python train.py --num_hidden_layers=13 --hidden_size=384 --d_expert=256 --d_shared_expert=0 --moe_layers=[1, 2, 3, 4, 5, 6, 7, 8, 9, 10, 11, 12] --router_score="sigmoid" --balance_bias=false --norm="rmsnorm" --norm_eps=1e-06 --optimizer="muon_variant" --learning_rate=0.00635 --beta1=0.95 --max_seq_len=1024 --train_tokens=363100000 --max_steps=7923
Below are experts of layer 9 (counted from 0) of a mixture-of-experts language model. Rows are named router (the router's row for the expert), gate (a neuron's input weights, with its number), up (a neuron's input weights, with its number), down (a neuron's output weights, with its number) and show model dimensions 256-319. Each number is 500 + 25 x the weight over its row's rms, rounded and kept within 0 to 999. Numbers have three digits each.
After each expert's rows: a language model's description of what the expert responds to; "comes before" lists some tokens at least twice as common just after its tokens as in all text. This comes from a sample of Wikipedia text that the model never trained on. Tokens count by the router's weight.

# expert 11
router:470496442489497515459480522481479481523486514509512491497492458479541499509506557496455482452524488477482486541517501529548482530509513488492558533472484466499509511470474503507492489486504519
gate0:492443482520487542511527527471484466509484542493518492472505519510514496500491498475481462487518497521475501474523536514538466512508523466486465527456501461472502446495570472523504512525537519
up0:477539479497468531518498441487498442479484506507578484524498484478492530517447508465485454478502506517486481518498530512484487503536485473494504566510520478518463463442555511499504487504486515
down0:500537504506509510478476506495506463493521523471470474548486516491518550490489529482467465562534516480466475495479487461488499527549469480517489471440476504531516497464500493554521477483490507
gate1:463453479458483530511472530485526561514472546497506506492499508461559480550518513470480484458506473450487522528497485477499492540523496485523523520474462543512481482482507475501507529495526490
up1:496497510526517517483503502463521521481496520505516512541492529481549508499530471507477502515490510510532488476494486493489473528562481482549518555478462485476487511472502490510515518480565473
down1:501517503475515505476533520521472499512553463485506520494484474506500458497511513502523509534509490530520496476494496479481517502507490480503501527493521515510488454509499515502487519544531482
gate2:534504469469504512520503476505434538509505477486532495531520485483484527537510505515533482492472524513450469476505486495515469452496480558480529519461535524519490462509463527496493498502493516
up2:504504471461477509544523497512501505509568490538537490471458494498492549508506500508487477489525525477472520506536469477466485493538447500475504519492514556463484491500483514497551471526475555
down2:532492493507500520530503471514517491545486503488475509522500499460559507513544542501556495487514519428473526511519477481515500500513486489490531526499487497509488446476471505501523510485473503
gate3:503509462508493481502466510471504490473493460489502484516496478524491528530489515553504523482504507512529482507532571514573461547544458524485473478486478502468531496486487454462505511474509511
up3:513485477489525460494536457477540525507489511491469475515498505479490519517505498508472510493557466481521479484501505497558512509541473495498456478544456492497520494504469517508506516503542539
down3:454490527514497476471500491516496525528462507519446490506548524522521498487529477485467515537505488478541516478505531502553493507470489514499510494475514545531502539487466468543479475502455476
gate4:472498481483520501506464518446466473499518517523464516505509495499463500497493563505491561499471513507525448493511486515532507486457511476495528466504518494436473537507542528499474513477531479
up4:539497491452504503527519515487465527491468502519522495509492500493531523460492527495464509497537499491515497510461513499488439497495529492527492506443465516528483473488492533478504534489511519
down4:486481526491498529488428484468475474506484495517474490487534466501493526515512483529510492510512506515536472450523504494543556490445514482500515505523543473466468497501491506492493509504496472
gate5:497515519499514497471519518502478473524483480506491486493469525516515514491526480541460496484515493507509535467467516483567512487492509524530516534511467510484521482497509503523521458458458503
up5:541504514544473506520488504495506522514521483521519481485484490477479448484476537512496487541481498530493487534505532507431499523539476534498449443504521487536533520522512489488504526522529506
down5:521473480473520506464509502480490491505530453475542482530474501511491493501496469498570499578524499485534500519509486512537505506471539516505521532511530479538474516466495493512483490542483521
gate6:524509529524487522525511513512518535469520452490506477525512540475498486473497481456507508491471520488497490489514513514468490481457482507498499493486478503491518493508520526482503502498483511
up6:516459534515485525509472506504543555477510457509535470496494535493508502504532489506509504486513495490518529494488513510526520505497481475524503505484485528529512485499517540506515459521515544
down6:490533488536509509508504514491532476451523511451505510519533513484392489461502481499512492516481512498487535485511519444490498492504452509507537517470520486468490509519540490491498479497509491
gate7:494483473472526504496547482493469481579498485486491477505457508496504515512533461463516544499451500522483550449489507508493510496539500487505457460471509472456501536470528467524503539517543453
up7:520517527517535507513566519495532534490488493492505477478465475513527482530524499474509528483511501538501509506512491478500473459513426506495475455441521492504500472514481479512495493523465490
down7:472485513495483518493448514533522511470528452470537510480497521469501490483475493482485462491518504509506496524472511532515525466490483522547496497554525500523511516526505493521471509503498537
gate8:500508521469463493516473501521477478512486516531474503468523555528499501532549531464532528487506520470504506483438509506507471473500498486517450466462473485474519480500556521479520501499484489
up8:494469521514497487522475527506500501471495497502465489543495550498555482539487550496477468508547538506516512502527502492532502487532470503526475511507455500505466464491512517491534459513476451
down8:484500476547507519483488509488529462502466501478491512519500499498514519496500506512485519526461490489477490528496530517496458493527463508530487488479518488502508492514536541518501498508503510
gate9:511467506525512498533505463500464512455499511487571528500517514490498504514507468527511505473531459467464525502526532463507477495514460488511506502525495543480501506482476497514507456532499518
up9:523509507518505506507498483479497535487518493482532509493468457480487531518501482483456489479484501493488520491552495503478473521533478479493503536527504523466514491483466474489515498508479507
down9:490467502455491441481491493482502506503462492500519510536519500499479501492482512513535521479474457487499506456471466488509487478457526536514487454512452553488524461536533529510493489504514498
gate10:477502491499495496469456523520528477482483498489500532488466506478494550524493495495482518505516522544502500509477528498486526531478517470513528481494517488518529539483493475467481486477494537
up10:493528515510459521502458536492502519484490514489512458484487496441516559499510467481495516465530550511444542531500531442481511523478490484466518478469480511480495513471490498486528484477553518
down10:555494513494475463506533506478491484482513507514487509530480528551515509533562499520521519558464492515495540498492553524550508459477506471489553556480516498507581472492510482493503483519532501
gate11:443508510427488500501514484514492500495507544560457502552514480493458485487487513463472513511510550536513513518497512549515515501503475452448491525502503485492516500523519509526502499505472494
up11:469492515447509510523477512495502493488514500521487468512507480471493473478498531498456489495482517550499483470482555544498480481517524475496510562501525505523516497496512528510544488505478500
down11:489552461533485484483533483500470508490494476480507469487499496515490524496473540481493510511534483536528542480481503563525467490502505496462486480509497484508507490492486485505518517480519529
It responds to: Commas and quotes
comes before: "s", " and", " which", " but", " a", "000"

# expert 3
router:513463524530488540494450523489477526499506516507543530538471511473514503510488465493506456547490474537497521508536481524547516500499496501503518475524483488514504504500490555474463531511520511
gate0:505548469489493490483498488489495536515482497474482496469545545573482499509519485490499499495513491498458482447513460516515464506551475511542515505484527530472530464482487559494526516552503496
up0:509517472525482519484521547545509551474492495506482463498546468559487495491505484494491517507531454519506542499536456528488493527524506484484483475489498509463513480510492530473472515505502482
down0:508471496507497531434530536529491496514476467493487517505506507470476511488477483484462491468459485509531464487546494471474542516550500522509507473447504506506557523483522523449507505496523518
gate1:489430505496502519500475533505501494478495492512503450493542522496475463473517491494537486500494526546522473523514501447473538537472514479517532490505501514501453513491528498519503519508509476
up1:532449499493475523491493567485480482484498458497512448504549492511514465495479486527533482520498557524519467454467498500490474530497464524482523473508491494502553551509488506534539464486476502
down1:503488517525517495507471488531497450545457507505499517526506505505472500474541500481574504492498488495529530535494499505532500513517495470503468520467494497541563504453465478478490508537532512
gate2:496522528463501548453471508494526510553492497496472495502509507471516523477481489477519483489477518496517486517496501505490504549461477515514523516466526517493522523461517527524473505485519503
up2:511514515490488517470508464548495438478489456513522476512486487492516509510480469551499532527487518522477525524503450483530524518456526440508532462455531537454499495455533497519508459487519510
down2:534508521512492519483509478528478498528468523492470455485495499479489490505522482468489526490515526496485498526488467464511461483527477474511505503531503460471475458555462522496521502514522492
gate3:475470552529491551517491499497522492492501509510504488528476494485571519468487500440508465536532479488487573525525501500496489518522494506548498519495481524478530493504525529501473502523533552
up3:481495547521497546514478492511490518482528489472533498518477517515523524509494489442490504527544486487524497502528519478473531497517481571563517507512501502478532513502556504483470514502527525
down3:497510507477449499470463450512508478514495496499519512523505478511460523507532511518531452510539490494478512487506489475501498470491534492465484539500515511535481525491486441502465501516534495
gate4:493503492547509481477550513477538535471477491456503465486493493517514510478515518535495499537508505505497544490469485488499518509472498527519450466490487501478487514498469466504508496480528524
up4:461459462493473519481494468542516505524509486531515524480486505549470494517449512459503509447529524458536500518482519486465520501504492488536491503515533519487519511509521476497526475494489537
down4:476467491479494505539489506496502527506515515484487543534494519489526455459508482510509499529496529499492521509542486508489520488520495485514515537490468490527483444496472491468507459459497487
gate5:521537520537475533496503525539510498449512497526534487476442499496521467505434501540484506481452522486490480525530535533470523447490478508506507509488494508482491467503482482547528474470493501
up5:482569500536459512551528525521462524515487486515435494496440484475497481521447516538520501503456516476506517526511534550513494445535481517531501486487487493480493509545523526507504467517530507
down5:474537495481514471548481445511472520477502515475504522522570531463535518525505505500492506510505505472490542453535536459495455507516474501483531526523492532453521468467482511511498481504463494
gate6:484447513478525480481490499465517497495494520483516517492493511503475525484503530442513481509517478475470504507505459462520475506493506501459487486498527500537489502528476533502505513515436494
up6:498463485524523506497498509498506478535482485537492515459514491503494472524526518488527476522549473543504480503483491524490511493491499489500437496472495459539484497494490528515541485497476520
down6:476504567500501454489515506538496502490515506489505518509526499475495503484513530543517518499503517534500527461489492522470479480484499482526510489455488503472510517513545466463511492487509496
gate7:486509488485503459504438509484493510481514499532525475525501523518482529491537496493460496491451499486511509515516550486514447489508489464552457543482535461519522512455521528503498493494496527
up7:494513463505498478516466526486514509472475462508510494501485535518483523508518492495476511476461496513535500521565557526509459455513506481539480540488503499520490519454515536503483510465507529
down7:494483558509495477503527516499495486519467514485478469505485510503497518453564492533529503534506480506482455488485522507484508514471562533467519503486533484477506523480521487505512490479521503
gate8:490419552561476476509493521501483499503490532537510471483500509510507489514432500527519482515473519523492476499512533515469500544547459520542483455509496479454482512504499489499484505500487515
up8:490447526538498505473460514479477515505505495535522480519511538529512499498459471542492470501525508529499467508502508527487517481475489542514502444521454432485519471510559535444481470478539504
down8:530470538532551516475476514466511503528467462478520440472501497517499484497480478495522473531485445486524467479444503493513454527485489536496530507494559456522518476492543522501516494490516526
gate9:489513511493527537487469513549499483503527505503518512504517489487541515461567478497472444490548543509505513535502467510536522528507470512497435466464468483548486523470492497527494474481477528
up9:514465507502479489517505555543500485485555551502550489473475530477501513505526504515475442504532549482465475523508503504488488518492475502500488491482506535498524515529493411487481510508463474
down9:479523484425486507490493496475511472491499458456497506478486492520476499442484493542464526489490475534499489485447491471484488485535544494478537487492519514471494540481508499532528505515482478
gate10:507469520488513516504475532488523514474514501537495476511508445542468541507511507584461489533496509532521487476485552503493466530472485535497466513525507509488469535478463455498512507498488471
up10:528508499503488489547509477449508464484503451457529498527524517539489534515527491498507520497534521497491562499491486470520436489524552495486469439515499460468469471510472531475512514497476517
down10:483508500489530522492479489502520526506514455495470499499459499493461509522513473479524517480497467516468501511466463459494504509535534477522454483496493522537511496490508497537556474519527525
gate11:528534488455487502462520489500494444505516506508546487525509501497481531515515484513551513488532517515486510516477511503502527516477465540503497515518526468510535488494492525538487467437482487
up11:457539488462510475493475502490495512515514493483545493500492503490487492585522459500501496502505511494523492514466499502504500510537513557502533503487534474496464521514493521454489529520480466
down11:494469518466473479502481496519503486488512511477515508489518487529518528478483499453476511488544498501514435441445492541525489505505531481500485519510505550479521515515508502513518498435485557
It responds to: Location and time prepositions
comes before: " the", ",", ".", ")", "–", " 18"

# expert 5
router:504492511463466532502516495535535449456472534494520522539511512427485489482482525497470532515469474496456489523545493506498516512488472486499486522472507480480491543530519529500481463463477515
gate0:518492528525532563479467532497493487505532535505467512489510526494487454501537520499445482502531464485482508530518489530519471499482509525498507525509478521471513506549492515539461480478485516
up0:479518478466476524492509499485496481510480519532499501526484476478513564531448510500557518496533515517506530496533469518507515526458506494465443486469521530492489469534465492501495479499477525
down0:522498489473454466488486517525527513493532470516500532478543521480504560541524499491513519459513538474482547524496503490514513509534527517500491489512474502471531514519477497463475525526488521
gate1:523515532497515487475504467490519479504493503521502510527486540498490453525530500470501530492496480511477478518480490506523512544468465489519518497532510486457514533520502500533495501517527530
up1:498495515508505467477500490466520497500507521530529479495477499561488487528543463446469500467523522481503489534486516506554491503496492524503507496504526470492503527522541482545513477491506515
down1:504484507493555479532537515491483522494429488489513531465466532500479482470507457534545486518493498469494457494523467529469525470506483513485469507546490511516540521477472529498454501465460504
gate2:518501454449501508534465496495492476486484504515494502437525517512497486514487497492499522513448491534514482511486494510492445488501526507470508504499482518570487516449504490501499506493526475
up2:519493462470502467548472480469499455492506495532500511473499497488495502488465477439498525536454468512504462479505550493505478487552489531511517512503494542558467511516505496483484467493515497
down2:525504548497489506510508465507508464473555520441533458536507501494536470520552529490483466497476518529442488542477493502502501484471535507475501543558528546506507517525482494503531523496513493
gate3:510490498485485462493510501455524506518476508536525477458464475514501461488574515489504535502498536480497512531524513509521523460494468536484533501458538492506474520492515546480521522495467479
up3:507502491488483462457527504507560473519495540496487462507483487515533491462547508476512472493511484496497504487461525533510515520533482481502494490542541513554483519520541527509546516509528473
down3:473533497525515488506531493495552496534552521505502487497477506477481493469500470491532508510449459515480529487499509505536465510477502458489459511530521556481520542526476502532531474510501499
gate4:504514470479498502511514561484488513510515486517486478476483528560530510527515473465479498499480530493496510462531512501534506486469512482481451491487488494468512503524549453502513510479529518
up4:513439540524473524539515452467483500492483507477526484493506500483493508501453501494491487555527487500507535454555568520544458502507483526467486513537481479508503532495545518461497504514503506
down4:467479474559511484524481520509470471518500469457488476486486486468505487507503484471485465520507510505486460484491493484508499500537523453490497470507464516550493489475507529503508512500478468
gate5:535495518485494466486493524479490439498479553517524523515483498509449494477521526518507490495473504488496538526513512485467500489499499477491532478501467444449509523531503508555512479456468519
up5:456485513485519553518506513489492495549492502518437503489471499438483460544547516461513542512496510484516516490505456544478496504458450483497463526458524471469521534533470463535461484450506561
down5:528521501459513456513484505469525514542507530499501510518529497467516527496498512526474497550491503453471493504465502463493486499495490522496543473475544512480491510506469527516469471490535502
gate6:510514523478529542488513484527505524499501474493490523477532505485501511492449509486481491520478533475506523500439513471451525505537531478460516462522465490462502480528502513498492484455490530
up6:509521516470525539516488475536492483533522509525507523470537500522462473486460482500522481522480528509531496484455552491467514479550497489492498484499495460499479478511519520496512465454514497
down6:487547521468522537480497501502536478526504517512482496500507468483444484521466507519472487474492484563480540492479501477510505515496501531478482457458472507518504557484470474486494477582498502
gate7:491481480489492447501467504528505538521511455492486506486478511520492512480495477563502501491573488486503508453471496518477543495481515454513487522510468534522523496520492484534528527492447461
up7:491488475527518500500495458519515480500481501466498496498497469480504539529519527509497459498431510484463506551494529500555518488497521552501520501511513511476462504492494503469487487508527547
down7:514533527516487486556491539494463492526491520477490452495563521467479474490486487449468516542455501521496476512532504456485518476499528537501511493489510480520489521468508480471529526515511520
gate8:476478483498466508496511465502514513504523502521464482488505475514447489496484497476490491516471494491449502487500484477485459513505477517448513533540495518480514479538561514479503498483504493
up8:494527484508501497474528482521452491498475508523484482503499507475473510513489486499496497524459523493464491488522481471490482551508499533453490567503471507505501514525558513494492530478475489
down8:508510506527570505467483499482481495502464474432491522473507471488498485517522512489482532517524491445512529532507516507527545414530525550551536535506479510517466483469454515505480486507534544
gate9:474474521530451487489527539503467484520460514448524502507517522450490528496495486522496506490466480524510525500510537474557527473494483481493475482490469474524491471509496497506470488504519491
up9:498477488537529516517436528478478489472510466493467501514528490507497511508531477479509488496490545523527472524488539459480529573547487510479548488484423465488488521506538478445549510517505512
down9:522543519478493526473499472510544494482498453524512486491530508516515512547471576458499531520493477515518469479489491519491499529501521482470529507509495513523504486470489509503523490521529526
gate10:447491506488444480474550545486457478513555491497497504497473492546469485472510490476534462460493501481504490489478515475469487491521470458518558469520447532478503511520502477475472503496554453
up10:453500489511456511472547526452496513495543490484493517553461528540481521524509475457513489458505500459505513499483522504462478499540486482508569502538456529479516517500501466487495528467524447
down10:521506482449522543469478533489559459510515517512514516534506541474522469475483474519513488505519504527494499511506526514472474491497473529503505485474449477492537494510519473545471500511496512
gate11:509478536489438496490518527557507497536498533476517485480522490510473481481502501510482509481486476495463511548511524519489477513488449473566493474518493483498533466487516521510495489496538540
up11:510465505499473482502514487551498469525487492497479507463534482496520494492559461445478469491546450473458524527518534513503495502493470521527473503524479461481518539489492514508499544513517509
down11:508515461476472497509505522449504512485479493492511504519489473525523470497489478490478456520532470519468531506507495486462490500536494554523465510461491521509512496501452524472514474506549492
It responds to: Sentence and heading ends
comes before: "=", "\n\n", "-", " The", "|", "\n"

# expert 8
router:499462473457456519517494491513478530509483521529509459467473521416469483548518524542507496505490522512494489508503503502468500523506478477517523518485459511496501505545522497489502492487485490
gate0:480539549489486521503484473510515487548521520513526491538531486468505467497479471529495560559502470480482520477519509488512523567496504489481510482470524504499473468507524518475507504507479517
up0:502499496510443522500456481503480474530470532473484494550461470473499471540498523541511546554526452478481512490467525475538516526513503507459521486504471477515476480501496554479471524511545555
down0:465442502481520457504520508472507496520477509494525488504504482543548558535535480480499476501464470450483465501512469511557521471516496486512493513468487488490518463496503464513505489478542542
gate1:492509494516502532458503513515528479471499522502513507532449493485499519503483498492534515485497490443499446532477483492544448488503468520457495509524443519512489454528504510505490517549497520
up1:488495478503486538534502479433560512539523492525491509510503499486484501520475473508546495473521460473465471474510514456567480483474502520500512486513490509517501543502503539506521528506478489
down1:497503459505553462540497493512501506542505465491473515517521469507525510509489482498489518476501484508533539459511452524497554461495510490502507483516599464478509524513540528466490505511459516
gate2:502470539502497497498492487452496485525510490513477521499509543488508518481508522499449439543505542490480483492510465491491495491475468521513480526503494527538502535473477499516499493483514489
up2:466471512487491490522538477466507476538471496455506482521460490502538495477470474486474511504482496506503471488503519530459506511529497511490467489526503518531521549482488507490483494471505507
down2:495499489491485527495452431535466485511520508551470520534532487485503513530480471509527513480504492477498475498473485500484522464469518520504537545472530498527482526477516524578502483506489529
gate3:534495523562509499494469534525467532514470496541540499512482479458454466522490497492530499505496479447497487556550466495529491559541500497502474545479472559491507477492458509520483526547503531
up3:504514479509465482503490550506460516495498536527511494532479488517476505502522479573542554488496508440533522474494487469489527501539472524517501553482485507495524517498514498490493487508517506
down3:530482538516480454526534483486483504539533518508516472541517468545478488507525512527496521516513490525535478527509501483477532493541457525497477504516528557532498484528481518532494513543521491
gate4:514506470475464476498505528504519482477494533480466496565506489516513497502477483524552515497519509490579497513531501554471500499521486457488478541527521501464481482488475505513489521491498511
up4:518495495476470469447523546495528491483492528525486508515477501543522471479481528468533487477508522527541519474515509538527467535515492478462479527516523496470486492468480504479441512479473473
down4:514472510483523538464461507477468533507526506528528532525490469473521491545522511530514491496463490476469496507481489530510536487515493492498499491513469538490486490522508457504496506544489485
gate5:470459486508503490525511503487582544476554484462523495469525504487534520506515499494489487502498515510483503475542540536465520477510511489480486510522509518505517486532496509521473472507456517
up5:519493489503530471538497540511480536468453481503470537448508511473472448470478529515506539522495461491493495491471485434543499489522518482492547473497486473498467501475525485470493528495523522
down5:520536491490528488503485492461490534521507556507467512533498507537448488513540515493480449562504522497487512515492484528481491456463516485503496467536538478475542491490512520540478425517522490
gate6:457521484527466452513492474501517488469530483486520509494531520452487495532511512481509526515521481508486487492499528499488514484464523499504520512524524495479503523466484486529517514492539488
up6:500515481488466511535462517467497515513521519498501523488502485476501495484498527497471481519506453496447478511516525520515515475501498535501515512512536503510489505521445486515525503512527488
down6:536501536471469492508490447505539531477445479533478507501541556483499501468524523525522474494510509495513456501513502518529496541481504501485497527490518462557483507497516489537483441537508511
gate7:546512521556505491460490509537543540477524459498516514501452523494482447520472447472488517491521471504513505500545518481533509479513536526544459506499529507514469522509507531523503504466467519
up7:519509488499476488464505475497524470505520490433520473530507500518475513489535520528504451503471499493494468492476520512481508511512546494485493492482510503490489463493514489483495499496542545
down7:538491471453509469514491503518498486527499480519490533546513478516484470521500496501518483517487514509486446548525541484511531480514541500505501480514482506503491464488457522516521538529482496
gate8:479473469487469500538561519496520513454488488477466501492505467505465452491505491506493519491516526502530484493543501467486509509482501506500493511510497480509426557506470515470470504492495499
up8:490458491485485485540533502536540520479498501485520469479493518491486459514511504499521467500503514470511477527534510488504496514525503508530493484494512449541466503489459531444473523473516498
down8:507486502506545472520475508499523460483508552538468504498498527531503490512485506487480483496524486486510502478489478479484483511497467502491497508481501517535473505487505509456478507425500553
gate9:504493468529507516487528539516464496490482499542527490538529443502468478481478476508490499476481549495511497535486512490479523521507499503534507525492500501508509523531543482480523522493538495
up9:494516463455498501509472471476504493456498487538530506525499483488498491534520525473518471543526521525543569447503560447504496467486517532503488458535525512536491460499522497462513506516473482
down9:508484512509478519488524502465475495497509506484500469501477551530460532490462462486517494489508483505477490513462460526579496500475501494497560497493534534547484533515479460497522451566509484
gate10:534480489498503539485491484488515477528463458517538504469522504505462489456486479525529480506531442497530440497519513511492494505501517476526483547490476482529557532525499535500520486503516518
up10:526512518511489512496503488515522511452507504521464515532491493508529518488481487487532532481466555494470517511470531503479469500473434492480527478475532492508508496487508536485504497509533487
down10:476477492455492517499530531544506518467510529496463495493471520520516501495512509491502522469499499500484479505480447517494504501533491502466519521496493492489502508476499504474471518489491467
gate11:530476473465473507474512521532483547484514475500523473551478501474479504497502519469506521506526533475512480507463524508526451505526541543491522510519540486513495544511501498490486505507494518
up11:485469520509496519480544507508479487472501469480453515491509506529501494495500507489479544512502497517498509547487508493514511502521494488516433524444513531530539514501518514544510506454464550
down11:501475531503504479545511509496533495509505491478525505502489455509508501475531563494501515514485484517511529478515493477476436498485543503502487465458490480491502492481483499486452527471473482
It responds to: Personal surnames
comes before: " |", ",", " (", "\n", "°", ";"

# expert 7
router:490495481511467519522484510501463534515545532458532516493487492519487504525543527515528483480519491508525482475514521498485538490479505428503478505435524488501488506513541537514471511512526491
gate0:498514486515510528540508506510517490501485516507472511458452545508520534512532491503472528533559480457533517549538492511521483453493483524481479488503513475497508441511528532526486438492503508
up0:458503500498528495521482532505501474461486501527451490490452495497538539515532522500482474507543482446517493521500503518490508488487471492517508497513517502476499473484541506485486485503511538
down0:467496497510472503499543508456477547463470502488515473476497457512505507529480505495502546458513511497501479489448497455501509499544525498527528520456501503507469494507485494509485498531518502
gate1:453518544525541524477474478485546522472485467479487453499431491483514476498524489539507506477495528497484516516534506481526475497518500498482495476486546516496500441543480538530507505511494531
up1:454503518519514545507455491491562514506486510540495520533448482470511501482510482546472533491521509484502532528528509486488452495501498464471494434495502469534492471539532523535525514522518530
down1:549513449507490513516467509506479489497487548451495506496468492524545496470489542498508505488497500455464464454532520495499509470483503511544474503458459539498517494485525473510528497533459530
gate2:555518552497500487443499446520491475516474468493481558521456520513520503543519508465495493513501506568497502494499499471509498501543574477501475473489499490489497538468483476478499506535461484
up2:518532551485520450493484460545505488464463461514458518505461510517507511513518527450476486512533519556502511488504476482552485479519534475521482479462505514499534531508499512497490464490486518
down2:494499485519462490527520537436518517500524512532496472476506482493468537485481473500506465527495501461525496501495482513479502516476464486501465512454528493492540462459492540492464514458483510
gate3:505467448504458511498492522503503484523493444524481517488517483469501474533521519547494465457504484493498486502519483511489535511479482485502424490515463496487480502501517521530453520501493488
up3:502514492490475546508489462465510495484514480531479513485481520489520528481498539454527510513491520504514520502493512466489522509476529494477451527486519495516521508536485475490513471515506500
down3:474484469509458484496482466516505492476474512463549494475510514515492492508503507524493495479464490501484508494508475495502484505475498547487496467459474485448515517491516490523520493510554465
gate4:548501484502503496485517487449510497513503451483480506534503487478496516521487487516530539503481502494522536521507507501459518524464466518510493497529506501536505489490485445490476448538495497
up4:516499475513469480545522472444507540523512451522503497496497496491507521486476514489505480522513506505553548500539479504520469553505443490526469537492467499500500479429484495442497472528491514
down4:529485516512515544538528472532510496483502529511498512477490436445474473469463514528516524520484539441477503509514491513456511502462521485544540502476449492525479492480489499489505487494495491
gate5:545451519511488494545482479490517518527507496470493517468470536499520521508510489470493504494460484511450513462492477513495487477529486527556492447494499534488499489476478529543499490500530469
up5:530509477514508507509497513520476460484493509566481501510503485512498524530468516458454504501485478497481500522495508501512469501476529514513509516472516511503506482492492496481517480486510511
down5:506479542503504476525499489493497469486477483491480493511495450478490471497509527539505530481525504459501503535456487557495541515484485504473481525511521514492463434545481504482491521499516520
gate6:528484487484527494503496523485506501498535518489525493520510467499436522499465524509473508544525519511511474513500494472493506404492464521490518464491508519515489514470596505484501495537491494
up6:524492456451486489464520475497460534471488483490521532474486508453461501471486512506520493467492486493535532508544510516492493478537515553498534531497517463529520534524508506535505486534469493
down6:498479508540506525526490458502522489527481455487524498492495503447483504523555486519447538516488493551482465514507504476492509501473487451523520457456498525542511510466510545469530448525515483
gate7:512473472509523531529458488492532505515481529507468528489479502492503562477461497543497506513488520494508503509494552551484540519521483494464481515502528470499504545517527484469482504519499500
up7:449483470511471523498532475495477514474504506487511473442509483513492493527467519490526532486558464479476493467519526498505522474487498498510463525531509452468501488522549489540520502482451577
down7:483521495500510479492480507520465496526519441526505537497503520491470534449526480509504503496497523547491487518503502469444559478508457508505494462519513523482531498513502512506505468501504523
gate8:527516499512524489550492527489526457501503513480473521466547456520511500482510517474511504491505523489525479478515518542500510520555509519477482497498467519475546465523504505476513485503487523
up8:522492508500514499510501487511463502514498504496476503504480527527499478511494544484525538528480488486482529487508496510527512493545505458473474459478476514485493542522495533545482494485537484
down8:504531523531492501495495508494462495472506467512491441515468481527511504463502518486556511523519512527476540472474450550467498519457508484487465512506497499476526484496521513476484534504476462
gate9:542498460541526505529523515520493526535507533536452533523498458509492480571547513529504532500493521524507493482533498466519498526504529477488458474505484473498506504505505477483457460524484447
up9:512516436520488532486487508523508527534479489541496508503464487528526475556489519515486488517504524475544514495500512467521488530501547530488477440573465498509469486513478489471494456502463485
down9:490493558521474470500471528447488515525478542510503551479483534466501514504476490435519501504540467496482525526484451539492543491477478506490472514481478495482481468492508487487502519506503483
gate10:528492498535499538532472530519508521502505497496543519473502459517528510507510472526489500513506517516530494518538550480504580471535533497525512508488511487522518496508518502522501472508485488
up10:486507436500491532539462477507538561506551505454521503454458471535483531481511508539496482506477550459499487477551521516521568467545522508525505528473521494490500511495493495497484463512503526
down10:535526517509516445478477522511501489463503528461496490494518501504505511525516509513526497502478533491482522498531443502537497507540548508439483507483532491487493538453492473506541541503512509
gate11:511472514495519489510497515492502492543513499499515506515508488533481458521548497467484495457500493532526534481500518492572520472504504516482476507529513453523517482496487536502490482498485457
up11:487476518472530499490561500511515493534501501492500489531534528498486466482498473490507454500465514520431477534492551507527458456492472540514523532502509503485499505480500531530478467522480500
down11:471483538492530529511492495518552523512494529460505499485503507498478525462518479488522484536538500493551543497442514479493457501509475504491505506520496477509520511480514515512500492515496548
It responds to: Infobox and table layout
comes before: "|", ":", "  ", " \"", " 1", " 2"